From a checkpoint of a small mixture-of-experts model trained on Wikipedia: vocabulary 4676.
Below are experts of layer 2 (counted from 0) of a mixture-of-experts language model. Rows are named router (the router's row for the expert), gate (a neuron's input weights, with its number), up (a neuron's input weights, with its number), down (a neuron's output weights, with its number) and show model dimensions 0-111. Each number is 128 + 32 x the weight over its row's rms, rounded and kept within 0 to 255.
After each expert's rows: "raises" lists some tokens whose logits its average output raises strongly, later layers aside; "comes before" lists some tokens at least twice as common just after its tokens as in all text. This comes from a sample of Wikipedia text that the model never trained on. Tokens count by the router's weight.

# expert 8
router [149 136 175  88 132 167 138 128 152 108  93 149 155 191  77  96 113  81 162 124 172 161 143 112 126 109 175 124 127 107 128 141 123 145 150 158 153 129 173 151 103 127 218 137 124  78 153 155 100 138 116 162 111  70 147 183  97  74 141 168  98 133 155 204 127 110 135  72  71 104 162 158  79 124 136 106 154 123  99  78  54 127  85 153 117 162 139 175 196 104 104  95 101 126  76 139 164 173 161 106 112 127  55 119 118 157 108 139 105 108 104 109]
gate0 [127 158 131  79 130  63 145 122 141 116 173 166 182 104 120 188 134  57 186 162 158 129 106 140 180 125 162 138  88 131 121  69 114 121 134 109 145  71 147 133 178 156 158 118 156 117 166 170  75 137 109 133  65 119 115 132 176  67 117 165 126 100 110 161 152 158 204 109 151 117 144  56 135 113 157 184 193 111 125 153 109 121 153 170 113  96 137  97 127 144  90 124 141 117  92 170 110 131 122 148 128 137 118 122  97 171 147 111 171 119 140 131]
up0 [153 122 121 143 141  61 158 110 101 124 150 130 144 117 176 113 195  82 128 151 144 182 150 179  80  78 108  91 100 152  78  84  68 148 177 151  90 164 116 139 158 102 188  72  83 114 115 146  82 124  91 137 116  99  88 123 149 143 119 159 187  73 199 118 163 131 156 146 173 101 144 166 153 170 140 139 148 142  96 116 123 128 103 101 139 147 100 106 228 136  92 120 142 114  87 165 133 122 113  67 108 158  91 129 169 168 142  87 133 139  98 110]
down0 [120 109 130 161 147  95 142 108 111 200 123 117 151 145 105 124  85 111 145 139 130 144  85 108 169 171 135 156 123  73 127 135  74 122 100 156 117 111 215  96  70 122  72 134 100 167 109  87 151  97 131 147  97  95 134 155 153  91 118  78 154 148 153 188 164 122 143 146 190 139 119 197 103 120 120 141  96 120 101 119  86 100 151 145 141  81 146 122 182  65  93 110 195 161 181  79 138  76 106  95  99  80 105  51 151  92 173 133 143 132 141 112]
gate1 [123  84 181  90 142 155 137 175 118  99 100 103 138  89 196 131 145 146 156 136 176 101 180 148 144 139 161 109 117 145 132 111 111 130 162 133 196 133 101  84 154 132 164 148 210  87 122 158  64  88 136  98  93 148 114 155 164  95 129 105 147  54 114 126  69 122 111 121 120 196 161 187 147  71 134 137 153 175  62  92 134  57 119 109 119  55 147 128 179 149 119  73 134 111 122 159 120 212 145 140 132 143 136 162 186 121 194 135 119 114 140 131]
up1 [ 53 191 137 135 127 103  80 155 179 139 135 119 115  96 143 207 111 113 117 134 110  90 168 162 110  81 164 123  92 141 109  78 115 149  54 123 118 124 111 113  79 108 149 123 108 182 142 162 158 142 169 142 163 112 138 111 145 107 160 130 116 134 142 120  97 173 157 125  75  93 133 165  35  98 116 146 110  76 108 103 118 142 117 156 121 168 147 167  56 119  96  87 122 167 117 183  83  90 120 171 103 127 143 104 107 113 116 121 116 107 172  79]
down1 [ 98 157 126 169  91  88  85 173 111 123 189  93  91 156 142 118 141 148 147 120 162 118 168 104 139 105 169 173 144 109 104 102 164 139 128 172  51 176  57 164  87 183 198 118 134 143  92 129  97 139 111 113 104 111 106  75 172 106 162 150 140 168  92 119 102 135 127 126 113 145 101 133 104 123 101 113 167 101 113  96 113 107 129 164  99  90 129 159  92 148 114 119 131 107 130 166  64 124 150 165 169 116 141 146 104  87  59 115 162  99 156  90]
gate2 [134 106 156 150 149  83 115 129 176  99 111  92 195 153 126 116 101  90 127 168 118 100 121 141 114 161 168 114 120 133 146 154 148 120 150 120 139 188 166 117 139 107  90 123 165 151 145 146 136 103 121 146  62 142  73 109  57  80 140 215 130 135 193 174  76 188  55 170 126 113 148 110 176  79 169 160 109 118 110 103 123 107 127 166 104 174  87 160 113 135 103 107  78 144 126 177 131 136  87 133 141  79  59  87 117 116  96 134 134 126  40 128]
up2 [141 132  63 141 120 121 127 107 170 201  89 171 125 104  98  73 103 157 108 178 128 189 118 109 127 130 117 152 133 138 121 126 145  99 133 104  92  81 144 147 111 107 139 125 126 135 112  97 112 152 143 184 154 111 119  96 154 133 100  81 117 117 111 158 103  81  72 117 114 196 124 172 130 103 100 192 151 121 101 165 124 112  98 123 114 205  91  98 155 138 118 141 100 122 111 170 112 162  94 106 112 146 197  91 131 179 128 153 165  99  80 118]
down2 [101 125 102 134 183  75 155  83  83 158 107 141 133  90 117 141 103 139 151 148  87 148 124 139 120 104 124 163 147 141 154  86 168  97  94 175 131 151 134 144 163  85  90 140 158 136 128 141 122 163 137 113 154 155 169 133 168 150 125 127 101 118 147 115 125 136 128 174 123 110  49 148 157 150 141 147  81 114  44  90 163 137  97 162  89 159 215 175 125 196 156 164 169 137 160  84  69 122  94 155  78 100 108 168  72 121 116 136  95 128 135 166]
raises: "History", "-", "The"
comes before: "-", "|", "\n", "==", "The", "==="

# expert 2
router [104 124 170 140 124 157  99 141  93 111 151 131 111  85  62 134 165  93 158 116 155 135 149 141 132 102 187 126  50 194 185 162 170 100 114 187 189 125 134  97 117 109 178 142  92 142 128 175  94 172 155 143 116 137 134 169 138 174 116 115 187 121 160 172  90 182 109 103 104 109  96 106 125  50 133 117 102 125  86 128 150 165 105 137 131 164 138 185 244  96 110 155 110 167 138 142 176 191 149  45 141 190 111 172 128 128 126 158 143 210 121  97]
gate0 [131 171 126 175 105 153 171 112 152 159 164 141 121 165 146 138 127 116 121 112  96 153  81 149 107 103  52  87  67  91 106  89 174 156 176 128  79  97 157  75 155 156  72 195  96  87 142 142 161 110  68 113 158  98  80 122 105 164 119 138 114 217 122  61 191 128  87  86 123 130 145 183 128 105 112  99 180 104  69 143 170  98 123 124 119  83 113 120 133 121  84 133 147 145 103 109  85 126 124 123 110 121 143 192 127 102  89 116  88 125 142  91]
up0 [138 152 138 141  90  69 154 120 158  91 177 134 139 155 143  85 117 149  91 140  93 126 167 153 139 101 116 143  73  74 131 113 186 118 178  93 110 154 128 116 124 138  68 181 120 109 112 126  97 116 125  68 118 143 139 158  87 112  96 146 113 140 104 139 163 182 105 167 152 119 108 148 165 121 166  73 160  93  78 152 103 122 110  81  69 144 174  57 162 133 117 162 145 123 117 113 111  94 149 125 167 148 124  79 100 148  91 164 162 141 127 126]
down0 [165 113  55 104  97 146 133 121 166 116  96  94 158 101 144 160 153  70  69 140  75 136 102 111 105 176 127 122 150 135 160  93 124 119  80  89  85 192  87 167 208 118 111 124 118  89 145 132 171 146 123 108 126  77 121 142 156 104 154 145 107 157  78  76 145 121 113 106 160 121 147 185 166 172  99 122 162  80 152 150  77 158  62 108 147 183 124 118 146 141  96 143 175 126 100 153 102 104 199 124 100  52 132 138 139 140 115 172 100  80 176  89]
gate1 [177 117 145 117 104 136 207 148 115  97 180  89 121 182 130  93 168 116 185 137 136 118 222 164 139 100 152 142 123  55  84 156 169  94 121  67  92 156  88 105 143 140 108 103 173 171 103 134  97 191 163 151 130 108 196 148 126 112 101 136 147 105 111 145 157 139 166  70 156 121 107 126 160 114  82 107 146 149 139 140 153 133 147 164  98 156 140 154 124 102 120 173 110 127 140 172  84 137 183 152 101  65 165  99  87 170  62 122 162 127 130 166]
up1 [133  86 196 141 126 135 132 120 165 147 111  75 160 162 154 120 133 148 149  83  60 186 236 165  86 191 137 115 167 122 138 145 135  65 158 158 138 112 116  86  65 164 131 144 104 148 166 132 117 128 107 137 183 143 159 195  84 119 143  40 129 122  96 162 165 107 149  86 205 175 183 142 135 131 104 109 163 153 159 141 134 113 176 139  74  97  76  98 122 185  91 132 103 118 133 140 123 139 132 143 135 129 100 116 169 147  94 170 156 122 131 123]
down1 [180 162 145  93 165  44 121 120 139 150 118 154 125 140  35  87 123 176 190 129 168 152 139 122 106 100  49 116 104  98 117 126 140 125 129 114 160 124 134  66  91 152 151 147 129  68 107 132  60 134 134 110 192 126 199 132 122 115 145 105 166  94 156 177 151 152  74 119 152 121 151 110 131 140  90 125 157 105  72 183 104 115 155 120 144 173 137  78 139 102 107 107  48 156  97 147  92 156 128 160 112 133 110  89 129 142 137 100 134 201 136 159]
gate2 [ 74 154 147 106  91  87 126 135 159 117 172 115 150 122  77  91  94 189 115 162 119 115 189 114 144 110 164 105 121 114 121 148 127 116 141 156 111  91 145 122 154 122 138  81 147 134 111 115 134  90 141 128 207  94 121 211 147  98 140 138 103  97 112 101 107 116 111 109 186 125 148 115 178 112 157  97  82 157 108 150 112 149  56  88  90 114 152 168 135 103  72 179 139 174 148 112 137 137 121 116 169  97 178  88 182 173 143 127 136 127 148 127]
up2 [139 108 134 167 103 120 131 154 147 187  71 160 128 127 129 199 165 157 121 109 132 182 132 180  75 147 142 158 138 128 111 107 176  53 130 125 180 138  78 126 142 119  61 147 139  83 112 211 131 145 132 114 131 163 115 127 153 107 138  74 169 125  91 110 133 141  91 159  92   0 126  89 117  93 135  59 121 153 187 209 125 179 171 109 133 180 104 123 135 118 141 112 133 161 130  81 101 122 138 123  42  99 134 140  83  98 158  82 105 109 123 150]
down2 [210 118 101 187  90 140 171 141 104 193 130 141  81  99 157 127 154  89  90 128 156 199 108 134  81 103 121 128 128 179 131 131 114 103 105 119 144 148 132 117  88  73 144 179  96 134  95 137  73 155 133 195 101 168 108  99 167 133 157 103 131 168 113  78 155 141  96 112 118 147 177  93 122 190 119 147 104 119 145 184 166 112 121 111 148 177 212 107 129 121 123 110 113 182 151 145 106 130 107 135 132 120  91 102 139  79 144 175 115 160  97 146]
raises: " its", " a", " originally"
comes before: " the", " a", " and", " an", " which", " his"

# expert 14
router [135 143 140 127  79 134 137 175  73  94 108 156 123 186  82 146 143 107 137 148 138 154 127 112 160 110 143 163  63 142 130 184 107 127  96 184 116 125 105  75  76 150 187 145 154  91 118 114 123 142 114  87 150 114 114 119 106 131 165 107 129 143  88 159  34 100  90 109  73 105 124 163 115 101 168 132 145 120 115 132  60 120  66 184 110 165 120 153 143 140  68  76  67 103 158 172 146 132 180 129 193 161 115 115 166 205 133 130 127 106 116 102]
gate0 [179  95 133  73 168 164 149 122 106 109  76 106 207 171 102  93 103 139 168 128 121 106  95 102  83 126  86 166 144 169 113 134  70  93 108 110 117 103 123 151 183 156 118 154 164 155  90 108 153 158 106 122 193 125 189 168  77 121 105  88 159  88 139  96  90 105 140 128  77 133 136 159 186 115 149 139  32 122  82 147 115 176 131 145 195 172 102  86 108 146 106  50 119 134 115 172  52 144 168 147 152 127 121 148  63 106 148  82 158 115 119  84]
up0 [174  93 135 154 151 140 105 148 103 160 103 123 128 114 101 149 117 139  76 155 194 138 142  94 116 117 130 126 147  77 146 129 148 164  83 142 185 130 118 123 108 138  72 157 138 108 133  88 161 150 168 140 115 119 155  23 119 153 112 129 128 140  87 168 130 159 111 212  87 144 117 113 115 160 112 122 164 186 155 169 160 120  82 125  52  97 156 141  74 107  89  92 157 171 130 174 161 142 126  88  88 114 112 117  90 176  97 134 111 117 140 147]
down0 [106 168  69 155 117 131 111  93 146 123  99 135 155  61 133 156 144 112 124 135 150 125  95 121 135 154  66 158 143  96 136 118 141 130 119 162  86 147 140 122 137 149 146 149 174 196 148 159 120 128 118 103 151  83 117  76 151  82 101 127 149 147 100 114 136 137 140 118 136 114 150 112 104 179 148 182 175 115 157 103 154 107  79 113 123 102 116 201 126 112 109  70 104 160 109 138 123 117 191 113  98 179  85 109 139 197 109 117 149 131 150 100]
gate1 [126 164  84  94 157 130 125  83 144 137 198 128 130 120 200  99 198 140 123 133 113 118 132  85  88 104 104 117 138 136 138 133 117 119 119 110 143  96 138 175 120  80 149 122  99 173  84  73 103 115 167 105  48  90  76 145 149 149 101 132 118  88  97 120 111 126 116 223 146 128 153  78  93 181 136 147 115 124 109 136 128 104 130  80 125 109  79 132 190  79  91 109  87 106  90 155 152 177 120  99 167 166 150 107 141 127  91  95 114 104  94  87]
up1 [132  98 120 163  91 105 187  94 134 105 123  65  76 122 116 174 134 102  99 154 128  82 169  79 155 151 151 168 109 147  72 178  83 138 175 191 128 154 102 158 102 167 139 117 130 111 139 200  75 159 167 158  33 109 170 110  58 109 161 135 113 159  77 136 117 125 119 170 160  96 125  73 149  99 168  97 162 118 123 119 152  91 146 139 145  93 134 122 163 175 168 124 109 120 161 152  65 125 133 146 155 195 117 143 115  93 122 154 132  78 120 120]
down1 [101 137 175 115 157 115  52  44 111  80 131 155 131 135 143 135 174 147  72 128  79  88 123 123 120 137 147  84 123 146 110 137 104  89 164 207  80 142 146 111  71  82 132 135 154  39 137 140 119 108  90  73 115 159 161  94 194 139 117 175 140 201  94  94 130 118  49 144 169 166 129 111  56 223 103 142 203 133 116 184 178  91 137 130 199 141  91 152 119 136 113 167 112 125  85 118 114 132 121 167 132 156 146 136 147 163 167  78 126  96 113 115]
gate2 [174 128 151 129 154 116  90 138 165 160 185 141  75 114 156 109 113 155 152 149 197 135 178 144  91 163 180  95  91 166 158 136 164  91 118 130 143  80 198 108 158  98 114 158  78 152 105  92 105 183 141 140 105 159 109 128 152 131 143 148  95 142  69 144 126 120 150 134 142  96 145 134 108 100 157 131 159 153 123 120  68 132 149  92 117 139  58 134 169 128 116 130 122 102 144  77 127 106 145  80 111 174  98 104 142 130 139  92 113 107 198  90]
up2 [134 140  50  83 157 129 173 191 126 154 141 190 133 109 146 179 119  75 113  98  96 114  94 101 137 162  97  93 137 132 144  95 148 167 142 156 132 133  95 132 104 153 102 151  61  93 136 151 140 124 128  94 102 158 133 115 210 113  76  98 112  92 101 119 198 109 150 170  94 103  85 109 108 118 149 117 106 103 152 150 125 131 130 128 194 102 130 165 141  84 166 120 124 139 156 176 159  94 151 102 105 155 144  86  78 163  98 162 172 124 134  84]
down2 [ 71 188  46 162 129 127 170 215  71 104 112 152 171 101 151 165  92 126 140 125 113 104 111 119  81 125 115 134 127 151 140  95  89 221 102  98 161 160 109 132 101 167 159  96 132 127 145 138 136 143 140  99 116 145 114 103 183 154  98 131 163  69 135 148 151 146 171 156 111 159 142 149 114 141 151 132 168 135  83 120 117  95 165  82 123 122 144 124 122 108 191 143 119 115  76 161 136  84 135 188  60 131 148  96  64 156 149 107  94 159 167  96]
raises: "th", " years", "–", "%", "5", "rd"
comes before: " |", ".", "–", ",", "%", ";"

# expert 12
router [176 126 143 175 108 141 106 137 162  98 123 124 112 139  93 161 137 101 186 107 140  87 193  86 128 116 134 158 128 139 143 122 167  81 144 121 131  89 161  90 119 107 110 106  96 144 145 158 123 175 149  95  89 103  99 148 104  80 140 114 146 126 144 130  49 181 149 129 109 108  97 132 113 133 162 165 131 100  58 127 103 118 114 102 162 196 193 179 151 103  48 108 119  92 104 148 184 173 187 135 114 135  83 136 118 130 150 145 101 151 118  82]
gate0 [ 99  87 127 131 192 125 114 134 137 100 100 116 152 157 130 102 143 106  88  72 190 100 113 130 160 128 131 155  79 137 102 173 131 101 115 109 116  99 153 104 111 121 145 165 157 118  98 135 144 115  80 117 100 143 172 123 133 117 150 166 149 152 140 126 124 152  98 137 171 188 101  98  87 128  87  99 163  72  42 119 181  57  73 158 188 123 183 169  91 158 110 122  93 129  79 106 149  97  80 104 118 166 113 122  86 170  83 149 141  68  93 126]
up0 [125 140 108 123 115  73 111 147  84 158 118 150 184 111 176 100 113 198 114 155 158 134 102  94 133  92  82 104 159 104 152 102  73 143  95 116 129  70  80 169 150 109 180 114 190 180 122 135 131 157 124  72 121 172 165 106 104 125 132 139 175 164 133 144 136 139 167  51  97 165 150 125 119 152 200 232 103 139  91  98 127  81 157 146 140 131 166 141  99 110  39 133  89  87 102 115 165 156 157 100 155 152 131  93 124 138 142  84 126  82 176 150]
down0 [150 101  92 180 113  89 125  99 152  91 133  95 154 127 104 193 119 108 144 150 135  89  91 141 102 125 106 168  81  99 196 143 134 116  97 148  89 106  75  92 176 115 113 139  76 150  79 131 147 115 115  68  89 158 155 106 130 183 129  62 181 122  75 134 150 134 157 147 113  78 133  38 111 184 115 157 154 134 139 110 133 119 128 159  59  96  76  51  77 184 129 139  74  84  62 155  98 119 144 207 113 144  71 124 129 157 135 119 147 106 161 116]
gate1 [144 164 110 139 132 143 142 157 171 128 112  83 119 128 129 106 164 115 194  82 141 148 131 126  80 192 138 177 148 133  83 139 107 131 174 105 210 118  90 159 121 132 143 126 161 118 118 138  85 111 184 120 166 110 159 129  70 132 102  72 127 138 150 155 190 142 107 156 147  95  95 106 197 153 224 114 100  74 114 172 172 125 124  94 107 125 100 133 117 181 176 173 174  61  94 160 186 117 142 146 126 179 133 105 139 160 128 173  87 103 110 167]
up1 [132  98 169 182 142 118 193 151 133 164  95 110 168 142  87 121 205  94  78 132 123 197  89 182 113 182 118 167 140 154  53 128 139  90 134 142 156 119 136 144  86 187 123 101  92  88 137 165 140 146 127 169 180 106  95 118  89 104  65  69 121 138 187  66 114 143 159 121  85 137 122 132 137 160 144 162 106 169 135  97 100  87 134 154 209 132 121 135 131 159  99 146 125 132 100  93 107 174 189 126  97 143 101 154  52 128 182 134 141 161 180 140]
down1 [234 132  99 103 149 127 122  66 186 125  75  73 147 149  99 162 107 118  73 150 132 135 112 139 109 100 183 136 127 110 117  99 131 149 121 147 117  78 155 138 145 157 115  94  88 160 116 104 152 108  92 123 152 102 137 145 118 113  81 141 123  95 177 119 111 101 118 145 177  88  95 124 137 123 149 158 134  68  87  61 172 132 131 133 111  55 107 166  67  74 124 106 151 103 121 127 116 127 110 103 154 115 131 117 127 114 194 119 143 153 155 123]
gate2 [ 97  81 146 119 148 119  50 138 151 108 112 131 137 136 146 108 118  33 134 109 168 105 114 156 169 166 132 149 117 145  59 112 147 137 126 145 138 129 212 158 180 120 118 127 113  71 115 143 108 102 136  58 112  83 184  73 104 112 129 146 131 112  99 138 117  98  70  83 164  83 100 179 145 152 115 142 188  94 101 101 165 132 181 169 170 138 138  68 229 127 121  95 148 103 103 170  81 126 152  85 119 171 103  95 117 155  87 154 125 148 128 110]
up2 [111 118 162 106  83 143 131 187 134 107 127  83 121 194 109 128  84 121 140  62 161 190 128 181 131  75 154 114  83 154 130 106 136 107 142 150  97 135 124 118 151 120 101 146 102  88 122 146 114 154 166  35 135 154 160  98  98 179 138  99 163  63 104 145  95 161 124 197 123 131 138  95 145 139 103 144 160  97 138 120 130 167  84 132  94 127 122 125 141 157 137 161 121 118 185 155 120 149 113  60 135 145 174 124 129  77 166 117 118 122 102  66]
down2 [173 198 166 167  41 139 102 200 135 110 126  69  84 141 141 115  97 122 142 124  90 149 122 129 111 103 179 133 197  85 116 101  57 159  69 191 156 180 133 154  75 179 113 126 148  41 169 147 118  90 165 154 117 113 116  78 109  80  94 160 158  93 102 131 118 134 209 170 134 122 145 121 149 156  89 105 124 111  89 130 114  93 131 139 158 146  95 111 135 128 132 134 164 116 135 150 118 121 115 135 155 128 106 143 145 139 150 136 120  88 157 141]
raises: "ry", " in", "work", "ley", " and", "view"
comes before: ",", " of", " and", " in", ":", " to"

# expert 19
router [182 167 160 160 128 123 172 110  88 154 122 111 104 148 108 145 117 108 125 180 111 167 143 109  73 126 125 144 109 184 179 152 156 118 141 183 161 125 172  77 137 140 147 151  80 130  85 127 102 150 145 102 133  83 127 134 147  94 160 107 100  68  96 129  86 155 138  90 103 127 173 146 133  78 145 127 118 158  89  98 106 127 110  94 103 151 132 157 148 109 113  70  71 137 108 113 142 188 153 147 127 113  88 156 121 140 152 134  89 145  98 120]
gate0 [172 152 106 110  81 141  86 119 145 221  87 141 120 111 163 104 130 169 124 127 177 140 167  77 133 141 124 127 171 183 130 135 101 137 145 149 151  99 125 154 148 161 153 164 125 179  49 127 141 133 127 154 152 166  96  99  92 140 173 135 109 139 119 135 112 104 134  99 107 119 170 164 154 129 145 184 104  99  99  82 145 154  98 140 114 130 138 156 169 141 156 127 148  95  85 132 182 162 144 134 189 161  70 151 142  89 135 154 185 107  75  72]
up0 [150  63 162 116 167 152 113 154  93 172 147 118 104 128 127 117 138  97  71 119 109  93 126  99  81 120 103 142 117  76 163 131 121 137 128  96 117 124 104 116 172 153 213 152  87  87 105 129 128 133 153  87 165 136 159 144 100 126  95 108 102 172 168 168 138 126 149 107  64  79 136 104 205 148 110 138 133  86 147 119 101 111 146  82  91 115  88 110 149 139  84 161 116 152 108  74 100 114 114 127 118 104 153 171 120 114 157 117 171 154  79 138]
down0 [109  53  91 115 102 134 176  94  75 106 160  92 207 177  90  89 157  87 119 129 193 172 107 111 115 168 119 103 119  94 187  83 151 181 122 144 117  63 119 152 150  90  95 112 108 154 157  93 106  98 190 125 155 120 100 142 190 131 117 154 134 172 112  91 168 143 171 124 151 107 167  77 131 102 154 105 149 110 179 112  74 145 121 130 103 129 155  93 160  78 105 137 127 116 104 131 122 155 205  79 194 138  74 174 130 139 122 106 135 155  76 106]
gate1 [135 132 123 180 133  77 119 119 182 100 216 119 153  74 119 206 119 191 152 207  75  85 146 146 104  67 121 140 113 133 124 140 112 145 112 112 143 114 142 163 128  70 152 195 129 111 123  87 157 105 134  68 107  87 163 178 191 110 143  85  84 184 175 152 134 113 156  90  72 108 107 144 138 126 157 135  90 154  90 132 129 167 168 136 137 127 129 107  80  94  84 101 130 124 129 131 162 139 132 153 122 153 145 138  86 101 138 134  99  63 146  76]
up1 [126 158 156 139 173 148 157 169 177 109 160 179  69 147  86  75 155 109 101  83 157 109 182 128 154 153 117 110 186 134 144 149 114  92 122  76 139 172 142 123 122 119 135 135 103 151 143 167 131 178 118 129 135 142 127  90 137 132 163  83 132 119 166 127 105 138  77 173 153 122 144  75 153 119 135 106 159 122 101 137 117 140  99 139 116 142 196 137  85 151 130 103 138 138 149  80 104 121 138  94 146 106  86 115 126 109 116  79 104 152 122 137]
down1 [ 99 157 136 103 110 157  95 107  96 161 128 135 158 123 133  95 156 148 104 162 146 110 122  74 159 119  61 158 172 128 141 103 114 107 165 138 106 155 108  88 128  82  95  94 138 124 152 151 183 103 126  98 128 132  82 122 135 130 119 100 132 155  67 137 157 137 106 120 180 152 162 117 139 136 109  97  76 188 145 148 139 105 185 102 194  89 146 114 138 163 163  96 135 148 117 148 103 138  76 126  90 114 153 151 226  77 128 163 155 109 105 131]
gate2 [138  79 109  89 112 184 139 130  99 149 105 101 161 149  31 138 114 170 126 159  71 129 100 118 126  79 151 104 139 131 168 153 129  55 147  87 183 133 109 130 141 128  81 107 121  95 165 150 129 152 134 160  92 124  98 118  68 147  80 100 157 146  96 124 131 195 120  98 121 110  79 111 137 191 125 101 124  83  89 106 146 140 167  80 120 140 122 138 124 184 136  97 135 166 148 148 149  96 121  69 133 158 120 170  81 177 106 115 134 117 115 160]
up2 [110 148 148 137 122 247  96 165 140  99 145 104  93 148 108 161 114  57 141  89  91 115 124 146 156 155 106 180 122  82 117 141 113 149  98 139 151  62 155 172 126 120  68 145 151 131 174 160 101 106  98 138  87 149 126 108 155 149 128 163 120 177 145 201 127 124  58  46 156 123 172  91 161  87 149 151  77 224 152  88 149 158 154  97 102 134 116 138  73 164  76 100 159 123 148 113 145 179 130 110  68 165 110  83 152 134  84 119 183 139  93 163]
down2 [173 119  66 132 148 126 135 202 169 182 102  88 156 104 155 134 115 126  93  99 121 110  84 136 107  82 127 115 112 161  75 140  95 202 112 200 139  99 155 176 129 142 132 153 209 122 145 115 150 156 123 123  80  99 124 156  87 136 149 141 108 114  92  65  88 155 174 125 189 129 143 106  94 146 124 147 165 132  77 125 128 154 134 136 121 161 106  99 192 131 140 145 141 142 137  54 136 132  91 108 161 178 117 147  89 201  90  81 183 183 109 137]
raises: " of", ",", " to", " (", " and", " on"
comes before: " of", " in", ",", ".", " to", "s"

# expert 7
router [144 141 157 156 121 106  91 119 138 127 155 135 146 151  78 134 124  39  85 105  89 126 136 121 110  69 132 136  94 138 149 162 137 109 158 124 145 101 124 165  99  97  88 128 141 130 158 182  98 169 133  81 104 144 136 149  61 164 107 134 122 135 101 183  61 203 173  93  90 125 153  83 106  91 167 124 130 153  90  56 101 171 116 146 180 180 165 166 142  42 103 115 116 133 114 131 152 111 164 123 132 163 120 112 114 120 125 141 101 129 120 115]
gate0 [121  66 208  80  96 187 178  81 128 115  97 128  99  99 149 108 127 189 170 139 133 120  93  82 110 108 130 118 144 119 122 124 112 180  89 203 136 103 129 131  98 114 141 110 100 137 169 128  67 137 134 149 136  84 114 136  97  80  94 172 135 130 162 156  88 178 156 119 168 127  98 116 129  90 108  47 152 154 153 134 133 136 135 143 102 131 186  63 106 100 116 132 126 140  63  64 150 162 129 109  93 159 153 149 148 122 165 137 126 162 121 169]
up0 [137 133 185 110 125 163 109 131 150 181 210 140 131 131 130 134 171  71 103  88 141 152 159 168 137 135 133 165 148 188 122 114 146  64 152 102  73 122 141 137 129  96 151 141 109  83 104 157 110 132 146 109 122 137 190 163 144  94 141  89 137 139 105  69 107 138 146 157  55  84  78 148 131 106 141 119 121 210 215 171  80 148  57 111 113 104 123 149 159 120 123 199 161 199 146  64 171 178 111 141 112 165  63 113 149 149 127 101 112 140 110  64]
down0 [117 160 181 108 146  83 158  88 151 117 171 118 135 122 181 109 109 113  87 112 139 193  90 146 104 135 119 143 131 147  73 144 146 103 147 138 147 128 125 194  48 159 125 111 151 128 150 160 113 150 144 166 131 124 112 165 129 140 149  73 136 123 177 104 174 115 130 168 122 145 113 114  77 116 151 125 136 178 168  86 136 131 124 148  99 174 123  81 154 109 107 179 116 194 153 140 115 156 167  54 151 146 168 136  92 121  37 111 150 128  74 125]
gate1 [141 100 167 142 112 111 153 104 140 124 161 142 128 163 103 149 164 108  99 163 154  96 183 221 139 134 117  65  92 135 102  43 147 141  85 134  85 133 117 114 142  70 169  94 142 158 144 128 136 121  93 131 204 129  74 155 111 115 135 128 182 171 181 106 113 151 121 147 113 103  70  95  93 144 136 116 126 149 131  67  69 143 134  99 150  96 119 129  93  98 103 102 132 101 153 114 135 133  94 137 132 120 166 142 168 143 118 108 116 100  92  92]
up1 [164 137 144 114 143 104 133 148 161  69 112  89 135 111  80 165 130 119 106 165 102 166 136 160 156 168 112 115 135 143 190  37 101 169 118 123 165  50 121 134 164  98 182 132 159 113 106 140 106 136  90 135 141 142  84  99  82 120 149  75 146 110  97 144 183 147 126 143  89 155  83 118 135 104 161 105 143 124 193 137 189  96 114 179 124 137 113 166 112 156 109 139 166 163 116 136 110  69 130 147 128  74  72  94 106 152 171 125 179  74  70 147]
down1 [140 127  97 165 135 183 152 109 186 147 104  97 144 169 145 112 102 143 153 126  59 115  85 133 114 188 166 142 169 145  94 151 149 109 148 149 128 101 141 168 101 145  75 144  81 116  70 149 108 171 144 150 101 179  92  81  87 198 137  91 153 156  99  77 125  98 139 114 129 116 166 152 113 121 129 120 115 122 144  84  57 140 124  81 107 182 150 130 133 135 126 176 151 130  97 220 112 105  82 116 162 156  75 136 123 134 160 144 105  75  88 107]
gate2 [139 143 153 120 125 160 130 112 129  85 155 117 106 136 126 131 147 100 108 132  97 165 110 136 165 115  99  67  88 128  71  78 104 133 125 137 104 125  53 170 115 109  92 112 181 162 158 158 168 110 129 169 163 148 157 185 123 141 128 152 182 138 166  95  73 176 139 161 139 167 200  70 107 215 118 169 166 150  64 132  91 144 107 181 154 195 164 181 126  86  95 162  35 156 143  94 100 130 133 110  95  64  95 194 142 158 130  95 116 161 164 104]
up2 [117 140 142 105 121 166 116 114 172  41 106 107 142 187 115 140  66  91 149 131 144 123 169 137 134 129 162 151 110 132 138 141  70 152 146 130 160 186 128 156 129 162 159  85 125 137 136 131 138 153 152 154 146 122  84 124  76 150 132  99 182  52 127 145 157 168  89 157 154  71 120 149 118  93 178 187  90 135 115  77 206 106  71 113  67 105 122 114 103 163 159 141 189 139 139 128 141 151 140 175 125  70 128 114  96 132 137 140 115 106 140 115]
down2 [164 132 144 116 148 184 138 145  67 159  54 111 117  94  80 146 149  98 142 103 147  73 114  82 121 103 149 128 153 139 144 174  72 111 133  72 152  85 116 110 243 129 168 130 115 144  96  96 174 125  80 170 205 171 167 153  99  66 197 114  97 120 172 111 153 115 117 123  60 122 141 119 167  99 117 179  88 143 125 194 172  79 104  71  53 164  97  92 113  99 135 102 117 109 115 140  98 105 130 154 119 118 190 176 140 178 169 114  98 104 157 156]
raises: "–", ".", ",", ":", " by", " —"
comes before: ",", ")", "–", " the", " to", ")."